config.toml
hidden_size = 224
n_experts = 64
experts_per_token = 4
d_shared_expert = 128
num_key_value_heads = 5
rope_fraction = 0.5
init_std_up = 0.0334
init_std_down = 0.0
max_grad_norm = 2.0
final_lr_fraction = 0.05
batch_tokens = [32768, 65536, 98304]
max_seq_len = 512
Below are experts of layer 4 (counted from 0) of a mixture-of-experts language model. Rows are named router (the router's row for the expert) and show model dimensions 0-223. Each number is 128 + 32 x the weight over its row's rms, rounded and kept within 0 to 255.
After each expert's rows: a language model's description of what the expert responds to. This comes from a sample of Wikipedia text that the model never trained on.

# expert 34
router [103 160 134 152 159 121 100 114 143 121 136 127 150  89  88 145 114 101 128 103 142 139  90 137 135 125 140 124 170 139  52 183 106 151 139 196 150 154  80  83  93 136 142 143 116 123 111 155 149 145  92 200 121  98 151 161 148  99 108 103  92  81  88 170 144 105 120 147 118  41 159 158 126  99 113 115 162 196 100 145 146 130 121  92 107  63 101 129 235 113 133  61 174 134 107 107 142  96  71  99 145 123 102 139 125 121 160  28 139 131  93 203 112 105  97  84 136  81 123  95 156 124 195 126  81 148 140 125 132 116 132 115 140 125 153 174 155 116  95 130 106 162 154 182 140 143  77 117 109 188 162 130 114 126 126  91  96 115  53 172 172 166 119 141 193 177 104 174 135 133 108 153  64 129  60 106 112 158 108 163 108 154 131  77 176 167 104 124 160 165 103 137 154  80 140 100 126 138 146  99  90 147 149 139 135  78 115 105  80 162  94 183 118 122 128 118 103 155 164 132 116 102 143 144]
It responds to: Closing punctuation. Closing brackets, closing quotes, full stops, commas and table pipes ending a phrase, title or table cell, like Chanukah", Valley.

# expert 17
router [119 122 127 147 158 158  64  85  83 113 117 100 164 163 132 140  71  97 112 100 119 132 117 135  89 127 116 148  78 150 123 151 151 149  98 114 156 108 122  89  73  98 109 134 175 129 157 108 100 136 161  83 129 156  48 120 131  94 147  62  75 134 121 137 200 134 153 101 161  79  99  67 105 164 133 117 156 129 117 115 128 130 145 208 150  99 120 102 172 189  93 119 137 132 170 180 124  91 183 133 176 171 150 138  77 129 185 119  88 137  99 134 137 172 121 140  94 110 177 105 147 172 106 135 185 125 145 116  92 138 127 113 155  94 176 135  88 123 146 100 110 126 166 159 149  98 157 103 147  87 124 118 103 146 176 100 180 169 139  97 109 136 147  60 137 111 124  69  89 103  83  84 104 118 160 125 211 111 223 170 145 172  83 113  73  85 117 123 133 149 125 133 129 134  82  88 163 178 123 133 155 181 149 140  89 116 110 108  79 144 148 122 112  86 104 180  71  74 177 149 132 115 112 125]
It responds to: Personal name pieces. First names and surname starts in person names, often right after a first name, such as John, Car(roll), Ol(sen), O'(Boyle).

# expert 50
router [ 82  98 150 150  83 201 126 142 119 128 115  89  52 158 142 135  96 113 129 144 122 102  24 144  87 121 139 129 115 141 163 124 141 194 108 183 157 132 120 150 130 129 101 139 150 133 149 105 143 117  91 101 163  98  35 112 123 116  77 138  98  93 111 106 145 177 156 103 172  45 117  92 112 149 152 150 118 136 156 108 138 167 155 111  98  98 161 144 105 154 105 103 223 121 155 149 120 130 152 163 161 166 103 130  71 118 177 150 118 149 102 160 161 186 136  80  88 147 185  84 133  96 119 167 169 135 162 116 123 185 126 163 125 116 125 119 106 162 108 164 116  76 128 178  95  68 150 126 123 111 156 116 160  93 152 148 174 162 154 176 149 134 106 114 132 101 143 129  94 200 145  73 130 141 159 106 129 102 232  98 156  84  75  71  78 117 128 146 154 146 120 142 164  71 133 137 127 131 177 157  94 187  96 133  83 114 133 108  93 125 189 128 122 100 149 139 121 123 122 127 129 123 108 150]
It responds to: Capitalized word starts. Opening pieces of capitalized words in titles and proper names, such as You and He in song titles, Gu in Guinea, Is in Islington.

# expert 63
router [135 100 146 139  77 175 101  39 126  88 144 112 118 130 143  95 111 132  96 116 205  98 101 137 147 101 117 182 100 109 102 139 128 107 138 157 143 150 107  67 147 163 129 119 120 149 197  86 123  82 101  79 105 138 130  90 101 108 161  79 183 160 105 128 189 130 111 107 153  73 133 131 165 111 139 142 170 148 125 139 151 107 137 101 184 127 103 112 103 137 114 101 147 117  99 108 131  93 156 134 120 165 158  67 162 109 177 128 135 140 106 182 134 180 138 181  95 113 113 130  84 160 166 167 130 179 111 120 107 144 155 114 142 123  84 166  85 183 142 154 124 130 143 155 152 103 139 133  72 105 168 142  81 109  82 156  76 166  63 129 171 149 114 156 174 121 149 147 121  92 115  70  59  96 132  95 119  68 196 163 149 168 113 172 167 118 118 137 143 174 217  90 158 196 124 103 104  81 147 192 116 145 124  91 150  89 139 111  79 105 168 141 119 122 165 144 104  86 109 143 156  75 147  80]
It responds to: Initials and periods. Periods after initials and sentence ends, plus initial letters and first names, as in J. Broughton, U.S., 3.6, John.

# expert 38
router [161 127 154 113 226 116 124 160 195 147  68 110 114 182  92 127 150 135 118 155 123 101 147 127 101 143 148 134  74 181 105 111 115 131 102 110 149 119 130 183 104  55 125 120 113 133 132 149  96 123 139 186 112 128 159 187 122 135  92 158 135 132 129 180 148 177 141 127 136 143 115 170 131 161  92  98 252 182  72 110 163 131  97 139  83 197 120 125 162 114 131 114 140  82 172 143 139 149  67 141 107 137 158 116 174 102 100 130 115 118  69  98 170 131 116 115 157  73  65 132 147  88 140 129  69 136 142 148 100 101 125 108 151 172  68  88 156  99 100 129 171 230 112 185 145 143 124 135 141  94 135 102 108 139 159 112 145  80 175 105  69 123 127 109 123 166  77 115 133  56 147  93  86 147 130 115 156 148 140 138  97 134 194 144 129 116 114  79 134 134  91 136 143  77  95  60 129 115 138 157 105 134 123 158 126 156 144 173 172 141 106 101 142 145 128 145 102 133 138 150 161 191 119  97]
It responds to: Colons and main verbs. Colons after infobox field names like Authority: and Genre:, and verbs after a subject or auxiliary, such as served, played, placed, sold.

# expert 33
router [166 112 116 171 146 114 118 136  84 142  92 113 126 169  62 135  76 103 155  70 134 168  64 144 126 138 132 114  65 162 117 169 185 125  86 184 128 127 147 129 117 137  79 131 122 144 122 107 139 187 139  89 126 133  91 121 140  81 162  67 132  92 170  96  98 184  99 145 130 117 137 110 143 152 114 132  94 168 171 121 109  90 172 175 176 117 120 135 107 108  94 109 164 110 162 181 114 122 126 142 127 159 141 163 112 145 156  99 207 140 134 137 103 111 111 131  64 181 117 131 146  96 186 126 128 131 166 147 105 158 159  55 106 145 159 108 113 200 157 123  97  98  60 138  79  83 140 125 132 187 194 123 190  51 121 144 123 145 188 185 141 168 135  80 163 108  63 114 170 141 165 129 129 109 105  94 130  95 134 112 127  43 141 100  84 122 170 164 147 102  95 163 129  99  89 119 158 152 122 116 136 136 145 135 103 120 169 106 100  82 177 146  93  69 137 160  94 139 149  82 125 103 118  90]
It responds to: Capitals in names, hyphens. Capital letters and hyphen-plus-capital pieces inside proper names and codes, as in Mumbai-Pune, Kontakt-5, Island, South, III.

# expert 51
router [154 132 156  77 187 176 131 176 125 149 142 133 157 140  46 131 123 126  82 112 154 200  93  91 122 130 117 128 141 182  80 105 173 100 115 173 161 126  77 163  93  99 101 150 130 117  73 136 110 142 137 119 132 126 125 145 163 121 147 143 151  82 147 157 124 160  80 102 155 125 180 107  45  87 160 141 139 121 155 119 122 128  78 159  90  98 106 117 164 120 130  83 167 147 144 117 140  83  86 157 136 160 100 124 129 119 127 107  56 142 131 172 125  86 177  68 129  96 119 143  63 112 179 135 111 158  88 133 141 128 124  86  92 126 131 110 108 135 156 181 135 201 150 200 182 134 133  92 176 175 183 128  88 127 150 112  93  58  63 116 118 148 129 130 169 163  71 152  85  89 130  85 109 137 110 101 105 166 115 108 108 119 142 105  95 143  98 121 132 117  85 135 150 158 145  53 178 126 149 116  32 161 171 146 147 135 103 178 146  76  95 173 114 118 142 110 152 174 136 126 145 139 161  84]
It responds to: Word and number completions. Final pieces that finish names or numbers, such as year endings 2015, 2022, and name ends like But-cher, War-ren, Cot-ton.

# expert 19
router [158 146 139 111 128  97 153  71 112 164 145 113  82 109 112 143 136 144 117  83 112 145 142 111 111 145 121 129 148 109 128 105  84 124 126 156 105 144 176 134 150 153 205  99  95 119  61  85 146 133 144 102  65 119 147  97 188 146 132 125 123  90 193 161 103 177 151  93 101 148  74 147 100 121  93  90  83  81 140 116 147 153 137 145 114 173 110 135 175 149 129 160 112 104 112 118 162 157 182 144 144  95 167 117  69 109 151 176 151  95 104 117 117 123 160 119 110 166 130 130  85 150 160 176 150 114 160 172 141  87 107  46 126  81 134 150 143 152 139 187 109 136  64 114 131  46 160 142 143 231 140 106 162 178 138 146 143 110 182 203 122 152  97 150  99  88  93  84 133  71  64 129 106 116 139 127 101 135  91 114 168  88  85  87  97 111 105 118 181 128 170 167 123 219 149 162 145 164 138 132 126 161 112 137 105 165 111  93 138 124 190 135 118 180 141  88 180 114 128 133 104 183 113 151]
It responds to: Institutional adjective pieces. Word pieces forming adjectives and nouns for nations, government and organizations, e.g. Feder-ated, German, Italian, civil, Secretary, environment.

# expert 53
router [ 88 143 155 122 122 140 120 159 131 124  79 127 173 156 139 132 124 137 104 183 140 123 136 135 151 110 139 136 188  56 137 140 154 156 156  99 172 147 123 109 146 117  43 115 115  74  60 140 105 120  91 164  84  89  91  85  97 130  82  88 162  78 111 211 139  63 211 115 157 157 122  98  89 129 102 182 114 107  97 139 145 135 118 112 157 135 133 151 181 139 148 166 117 133  68 124 163  92  48  95 131 128 117  90 129 121  96 132 110 122 108 125 126 102 124  33 154 119 144 119 144 104  78 141 166 134 193 137 139 144 127  86 116 102  92 116 152 115 193 151 127 182 176 104 157 141 118 140  72 137 110 101 177  84 110 141 113  89 137 150 102 116 111 117 207 156  84 160 138 104 121 155 111 113 142 113 129 134 132 130 141 143 156  86 130 113 139 155  60 138  94 200 122 175  96 200 125 146 156 158  77 155 138 129  77 143 122 108 164 137  80 185 174 170 143 101 173  59 146 114 104 110 126 140]
It responds to: Entertainment production words. Nouns about films, TV and music production and credits, such as cast, guest star, album, director, production.

# expert 55
router [152  92 172 100 108 150 131 100  86  70 121 124 127 123 122 123 140 156 142 110  63 132 153  67 145 152 126 131 134 103 136 175 122 152 134 133 104 150  57 163 103 128 171 141  90 164 160 200 138 206  95 167 112  86 116 145 122 141  89 199 109  79 142 126 121 115 139  76  76 177 157 133  89 142 132 185 134 144 153 140 167 133 133 120 123 137 121 104 120 153 122 143 128 118 122  90  46 177 100 164 114 120 113 163 110 139 143  88  95 144 143 167 121 121 166 109 147 147  97 104 158 128  94 144 135 103 117 140 106  95 122 191 133 188 135  96 152 107 159 118 139 112 125  44 100 163  85 147 206 114  88  92 135 104 164 176 178 152 153 141 146 100 137 156 154 125  87 193  79 209 185  93 141 123 147 112 147 173 107 112 195 138 118 144 169  98 148  92 212 113  80  71 119 108  59 185  96 110 129  93  94 103 145 127 126 132 201 171 152 119 133 104 106 157  87 147 126 146 141  98 110  84 133 109]
It responds to: Determiners and quantifiers. Quantifiers, ordinals and function words after is, was, the, such as only, first, one, all, other, two, same.